From a checkpoint of a small mixture-of-experts model trained on Wikipedia.
Size: vocabulary 2048, 39.4M parameters.
Training: a variant of SOAP for the experts, 911M tokens.
Below are experts of layer 3 (counted from 0) of a mixture-of-experts language model. Rows are named router (the router's row for the expert), gate (a neuron's input weights, with its number), up (a neuron's input weights, with its number) and show model dimensions 0-127. Each number is 128 + 24 x the weight over its row's rms, rounded and kept within 0 to 255. Numbers have three digits each.
Before each expert's rows: "gets" lists some tokens that make up at least twice as much of what it gets as of all text. This comes from a sample of Wikipedia text that the model never trained on. Tokens count by the router's weight.

# expert 21
gets: "-", "|", " the", "ter", "=", " The"
router:106107132136104116132150141202141101125128087138102120170154117165114129109124090105102139146123079110113110067086132150112120124078133134143086137136124102124170104094174141128106124121126117146159127120123107075102170143109143103145097147076121128134147126154123163130122117083132157127179141107155171144126117143116170108139110124137105136120136134125129132099132154130182107131149
gate4:138174137162128071116106136141154153110121075145099116128120111137140142122119131149124122148155110104165137102122133114153177140048118147117098116129113080117150153143114157131122125150125157118128170117150141148146147096124140156127124149153141109114149142125139146117138135114129131098152156112134163124086103111155102081091089151103114119124170134124152085126114138129155086145167
up4:138079131100117179137140114115125099152146188110164153135130138122118117130128122114139134110107139160086120141122123151112091111202128115123145130116145169151116102109148097134131121113137107153118089151107122109109101177134119102125133104102134149130092125117108110131106114131133124143100124152118106124168138137099140156164169126138134141117094126140094174128157121127116168106080
gate5:122096123112162092126130171109122065131146083115153127124184157103160114121137118140093149155108128106158084153086152117130145134154145175136107130140133114158145132148118120128116111056109144118144156146160124112159108108120068093135155150121095123122141130170147133097119127141138106172117115141161109165119126137129094145114132120159116104119150103125158083172119151164125191125157
up5:125093131110146100108138173104102069112154109144155127138176165097152110130143126156093139143107142085159071170083145134132139132154140195155113123122160115169123118140107130149099123071121140108159164137148130132174090124146075106120142133129093103117121116164164145098128126138142104154122098153137118167126105127127104149112135139155112095117141094140150086182122162156129172116136
gate6:193117132106102182177156133164145105174107108134087129129134154129169173103108140148107124136131121161139089127093121105122130090106109162117114119127115089094141125163155159139132144108110133121154126107121120123129090078122129131102160116172135138126137121119111098096128144148094123137153113153090147153128083172092155123121107127126114127140093116100089131131136131114149137133132
up6:104144131130190107116152130128095141067166157138135134113144101142093122150140093148173117133124130116116166099174109106122068139104157122188166128138148138150111142120135100107135111152124107133128088130152102147143152191133117151159122151114099133133134152161111144172114104104144117091113158117125135125153136095153115154127159093117132146129145152138177096138122079156101126109102
gate7:098165174059128071164159122160185105119090102125140137118124138110126123107109124098124152107119139117135173124116114089163127125136113123083181160152101129151156121126138113126138132117124134130133137181114129127114144111135092105139140192115149102169154093163115130171086099120133122108124125134131093112112132140120136095185127105144109125157120157103120129102121172095092103163152
up7:145108080187147163109135125103097138104124119136104102139153122100127126140138106121124118156165126133161097156160122133089172094139169107158087122093152144183150121131119135125087115149154111103140113112147147135150121132143133163124126106159108126081137100103132146109149147171125126119158146147136134146131123123123118164076131106145121142098131109143168094180102097132177122100077
gate8:140116142107135140120138140146158168106087145137157134084123131120132178145116131157170153091133098111159126123110111120146138164072116122104115071132139097114133096114160111143085121112137127136082144122097099109131130116108122156129142113109125113117223132130140161192150133089142100119134127122136092126134124118159139152130173160151115149098102117165130133126143185149100110107106
up8:134143096147137134142144131125124088172154115138096119159133124129163087092148122119099105134115165162094144128167140120090123090185126136159146170103128179145140118161113144095121163144086104110172115138158167171123105143134126100140139122148134135149053123108123117079106114166109149170133133149095145132118150153110122125136102082103115100178131128113118130145117064135150157164147
gate9:118119129124140073092132163111129147100119127170100060150127129148132102153086133156144148127069121121094117135170132117161093160115104082123109133150121165115103085148128124132130120133149123127144099088141088131171161070106152139144154129096116140130113145125143148125146156163126171124143090155142140133128138104129145086108192176168090147108129146131120132158123135116159126109138
up9:136130149119127106119181184129098168123140149173108084157147170110136151141114101166175143138087117114084133151149135134168101156116136118110103144160141182100102104150121095132091129129144119100142120101107089120185146097136130128107132159094109123109100146109169133130121132140125176123134117127122134129104155103153127123111159175164089127132144148137158140149120122094137145097139
gate10:126121105137135143108149130187171137175149113130137106100106137109092124143172133174136083131101124133120135107103122127152096135131146187092082116152105114130141096142153114098124124165153142077118154146141131111099117130064109102110139135105134131130100140087100144107142140089105130129122156095088153150165111118086171128158099091139088150113175104118139147140079103144129121123146
up10:126130097138119143115136128177157123167139121139149102103106130121085111133164154180140087143100119121124137120090114116146103136129146182095103123153096103124135088144135124097118130149159149056118135140136135125094106132082116106111137138109148133133098152086081139099147137098109127127108145108110158156140098118091171140160112088148074151108164086106134133149077097147131105136166
gate11:151132143091108140104164135141107096172123170173078110130176128154148095113150143098138104110146109140110094153118151120094115127080168140134104089140120145115134127088124111099077127118174126130099116140123115148121125135137102142109103147090130146141133135159139156100161105134144144095119109130127090105158132113131110080105157137115160133158099120149154098164140124148160167138083
up11:160148108146127110151104102124158137081145103076158154135084133115107151157075131142122158150097153147153166080165125144135113159179079120130153124110144130125141125152115116207164118148095141104140125092119155121152154130147135127157161099191118115147114098082146099151131137125120122163112122155123164136114128119139131152117087143166104123110169145092113129116136163134147118137174
gate12:100110114145106145126113096139121117126100121064108151144067136122142074145118118121095115133135107119139118126094118141133137158110187129137129103101136103140152126161123115113116120141104121131103145136153123118110166118124126132128147141121081122188159099123147116168163134151115159139159125124127156129132121121119136141126142087156118129112132165154164124106144128140131104116137
up12:133115109135108111141070108141134086139109080076132158079080104094099112128129152117102141134133124095155122164112132145145138120092135135132157156122109117199182177141117119086118120128126100131105105123101131140112134124143127091128176144173084153146121097129146125120134128182073156133111076120129147157131133153119126110127112134112125164128155136124117121120122092161154129137165
gate13:106157055114116158180141157103120093114154127158114191134203169153137119136146180125119130097137140155125108127135137122112157157105113089147127115090100129123128115126126121136138116137153121113182164080126110120154164163136208173152123126136097125135115125156095139109114145089137176172113132143137102139150099098142121110153121103139106154111117142085143140134104154148131103171124
up13:149122198136145102073105097162137158142107126092125063127064088088118131103097096137127112149123127103140162116132118133138100095164154162106138138165144122124122137122129142109123133125106129153085106179138141133093111082107053088097143145123147126118122141109148120142143100161116097082144147127135169123092144170146120135098135164109130109140133111160115113121151111091130130102125
gate14:094087107157110174131130083122150140150126099117080112163154154138159139112110121123132112151121152147123112101141104172135132086132149164142103097106158126057126112162143139139167135158085105131091107147129167096147158085172144149151084123140141129136136130153114132095150148127125128141138121098132139111096104142106123125142130125133148137101124151096157122080100151189128159166105
up14:157167138067142116134120150132140108120113153155188116120111123110104129137153138135120157105158108112114150161127131086107114159137107080098136122150139123168137132078118104138093114106184177124138134087130098144135114163078107148108177146114110134134120157103164106159117107137136101111124118146117108153168150121111120118120131124129110108154142075159121117151148105056121114107161
gate15:169094112141139141135137146114121076169096132115099150127145075121130118092116108098113136142090113096101112128180130108119185094122141138137139147111151098147114124158109130134109123093118134095105139103114115118125113159116136125115088118146112119146175129137113150139100139108106125130141172185125159133158124166152146130144106127150105179118155089152166111148124108156143116101090
up15:149109129144139138122117153113128086164085117145107162121132091116143134077140116090105127129110123098106100153152110127121179074149143120127122172133170080171113114144118138122111112075100143101102151124137127107148136128106137078126104114110124111134166136139110136134129134135133131135131170161141142139151134148147149120150108141139095167102149080142170123160114097147127120126102
gate16:097124096125129108154146113099139087132128121159120107141127124082145097162148100172133123131086101136171104140097150108158079162119113112134116122078131150122128125150116121146079114136171131106098154084150080116114112122156126072135155114156106126091135169140133207131130136114136143105126146101123148121152125093144156151126111160141106104119110120124117106146148073126169150122119
up16:153156114156122150146134128129119166141130112097161164123127117128150162108128145112102128117165164123115164149165084154083151127145138119142153124153118097096148106142115119125143132083069165149144109139136127141162126140106105143150135144180161141125106150115106067148108144154106145145110112131149107124103146104111100151151119095151154132135165124131132152139100176112060113141120
gate17:137126149178132134163129139139131154145131133134118138109113131143131117167142117129156161128130108112130127153125120171099088154117107125152120159105091082128093115125151110057134128069121122098143146132148116105121138127093091130103163140158078104155170149143107106125125096127105127150146174104174115177163125149108138109162102144098101176127140129116131147104130149090098093143164
up17:116131128114123163107107125118126148111143096154128115117105137160065164106110110159140148086169107124116122099114101186099114143112151110124137088145136063173147137147152114119173141155154097129146157162125153137126180126103171141127124155131095135110129120158136132128139111117088147166141112086104165119109097128098214131144123202095094145122137125143096131129109106092146124132084
gate18:207105138150113113166102165149124104134120118111122136126144121124146108100148140119093133153118110131093100111093155147132106152141109112145132140163126152113091100150159112088186131101162136115155152156134181149151163151130149131157098128107132116184132159140170151105109147146097166131170079097150116122103115124105145137104128167126122122120123153143144115142149143095139093137140
up18:149135112152090118116112128128156130144124120139172132108127109095103077117166103105122121151101124141127091148126141154104127112119141116144122142161130129132114117145142124123159137120109119116087143137154127160165162151115150112123200119157115098127136128104131131131156130109088102100140138142154116125143120149117155147122100144095149127123152154122171113121162145119143117114114
gate19:136142123103097145102155093117137129133097147163142120155123131126163132131139144177141142093156114147094098113171136154130109113093144085101100128187099122156122118119140128179107133126135129119093163161083151122047114135125100157149099136109149132170110090096128159137113097119145156099148124123126138121126173117120125114134102143124115152133108100144095112081145151109150120156108
up19:101144124114096130094155094117125103134093146154134106167115131127147118135128133158126150085167126134099115112162131148128129124085142082097097128202101121139105130126160141179099137122130125114091166154099153139043127138146099165150114113118173125158111100088128166136115099104124162121159114111120127111126182123106133120130107148127116145144112132149098127066145152124153109161132
gate20:148174157144108135160168134141106122132105147130161130164143125102156156110143109167149102165141113092133137116147155110129123130141104146150102155165153098127129116129168168100124117129134112222135131135166169112117110200159153106103166120131148089121111133117112149128089155116156128108137105147082121115154111130129095169140087118153142190138116133127129164129127147112176116123132
up20:164122148142169120158143185091135105151131091124141148110121127120196124156136102141150152099153141137096115146138104116119143147134134171127170108139098162115122103114136108125150135127133137130084109141113136096126114114143114109124187132121124143113140144108093124158147118116119121098149120125118120101160108170141135118156070123100105156167123089114085109127123134157147144134128
gate21:083102112118153107139099110137128117142133136106108136137088118166145110076099144181136116113130139104131118088130132085148112119124166149090109128117147135097121097127178141093150141113103119144192135138135140105133132156115144154097079125094080124139134127110086143117141129106109136135131093133148168105118128141143128100096131129112130181095152147138114152154169107148113076117144
up21:163138163142152114084144140099147139090122144140116074132151145074133148151159102085113151152104111145145130141137106214116122108137117117189168128114129133163118156102093121157106118119116139117078100143135121139156137092127112087144178138159147142127127159143164138158101132116126102119115163109118112146131131143116134145168149109128133098159102107085142096107089113138147140095098
gate22:120091095129098137116087114121087095122111137141158132172148128178128122111123126149140158122136079127134102124088140124103137174099109167122102074104148106121133125089154115112157116113157127125155096105148136116139128159091165051160141147123100151129135106136149095115116107127103138122128111093140116147119114145129100162125128149113121167126147115127124082123169141106134114166141
up22:139169152142153113133181139138151150128123128104101111093089136086113139151137140107115110135100189129123146113156122122181116088150154086135159180140116144127124136149098129141114143143091132126102145148105125126091134096155103200084100114139141098119118157100110163142138155131163109129136141147107135113135137108122146097136114103139113086148103150121123161124087118145127141092112
gate23:122109151139110095136145110153173160114073129130075158123114109116122114115150105140131129119161136156170099158132172084121110141139088114085153120133149151157158109151143153145073120125117151177128151104133119124115123137105142126162139093129124158171159185117136111141145103109141106130110153110144140125170135133119080113091118096100146105098112144122141125126142121103130116149138
up23:158101171123124153140131125147113137130091098088122117163144118111168120091120136112114148112126140153124126152109116135085127109138114108124135130110144056151107124120159131127061111139177129152148079156149150122115135096145163145136155163108127130151136150106126140130137118100160117131137088144143148103166114151164076105138110088086122114114117122133091065136149109124125113166176
gate24:149159095160127172142080125162127115139105149135091133116158128130170168112125110191110157125111102096149103041088110141135110125145116114131134150160089096122134151136136157137126135088105125141116092123151112160155141106124137140113138141152136142140135132144103125117149154163113114150094097132187128138086114105103160125134145127151085129127177133122095151104110159133163168133151
up24:155171101165132157159094141163112104142108147120097138123147137107155138127116108173116144127123102094136115047119117140132109127128118104128138147125112102099142150116138171149112128085102136170110108108153117137155137115119127123093138151141125142166147154141104134117153152145122131125116094111209117128089103130071149106135152164137058143142183125118093169097122144132143168121152
gate25:171122155104127166143128183115128127130103113130141142116159156118142174107129110115131151121130135126077126153145171100115155116105143159152128163146118144128126116151115085129126129161094136147128144104057088108099168149063128147160078151132146155134117136094152147080105081159153145127080139157145099111124133101090176137125090116146090156182134108132114122111159120114117085146121
up25:081133096148133087103130074147140128127149159120119124155101086135107076134123153121132098131131110130181121101113088147143096146152102098108127088104139107122127139102126178135119121104156132120131108143181154146157084131195138091113174094134110100121132127151122103176141173111102123134166112102106175141118127161165096121147176151096155113075120128121139138137104146154138171115121
gate26:125153165120137139145146131163096094171126089104101131152106121111116114111132133116162152149145085141119111126153135110115114129110155143134143119156121127143120134109121138124147141123156126158122146157095138113155169135130132153122081106067134131160124080085109121131142121145167104091128079131112161131106120151064089104137170108141148171145092122132092116157128152193135125150169
up26:124131167117138148150152124163111098147138110108099110157124121122120120101141127121165159131158089145126111119154124107104107105079148142138148123171114119147115138124110138122133126125165109149112146150103119118157161138133146146110094107072140123131132096083113086156127120137159116097124097139117176142107122138069082096135164103157160178135094113129076117158115173195133102139158
gate27:122129111122092153084109088101139087116131128128090079125093101161069162126128127152109126138148145183141148108100147141134143167168173109095153094118110107139162119122162129090127122121156145151152139120151083096115162137105081112113143107082106140124122137117129143110122131163129121153138142120103108090131132175171192158126132158138119122165118142126165172133125118139119117139160
up27:126131148144148105150160122143094102121153141075155124120151127116151126124134124109140139127131113126142132146103132100152128171076145108159109120107161159098118109159100136136165115131190114134103112117104117145188136139081148122140130107135100148132140150125088100095104156159145121127160134109143097082137074171159089126145086109132160101156152133164161141155125136141146146135110
gate28:136084142186159122131150121140170117130124124109107133116146144100116114097153157111115131150104121120112133146154141157149118159133129148120149073120133121072121135111166144151167142137108128142147130105089115147142152129116133119142158105118147156128164114160067144101165120111113168147176154144087118125118169147113114139098099129150132149153155167100161165114126118135122124142152
up28:111115123160156119108133139165156105131125126102076124112161143100107090109144175104112118144106118102121095130167126158130125175113131149095143089149144116077143124134153160148165130156095103164164098122125119151143143129123124106149143106127117150125146121136069122130136141082126172178171155149104122118100163144105083142113096129150140146147138149088161170114109109148117130160134
gate29:116089103086133164160097148170097125153085125125112121155118111118097153120115102125134118185143142134094135151159158107153105098104142110150161131117137133155163156112116097134119118156111126131187122148151123089125101145129116104144138159126140104127130144172105148112118132165127168133069146158086118125126118163097151158157152108157137128171128135142163122119140078093090069120091
up29:098116102078135170158098134176110134154081129130124120143127103116102142136114122111132124162138121146103138130151144102155111119081113099153147120121112154160182150099123124138121124163113133122166126127130117084097086173107108115156131144115152117127114137156111148125135129162122183128061145157078115123134108153105187167163155098149137123193110123136160129108142079127099094125105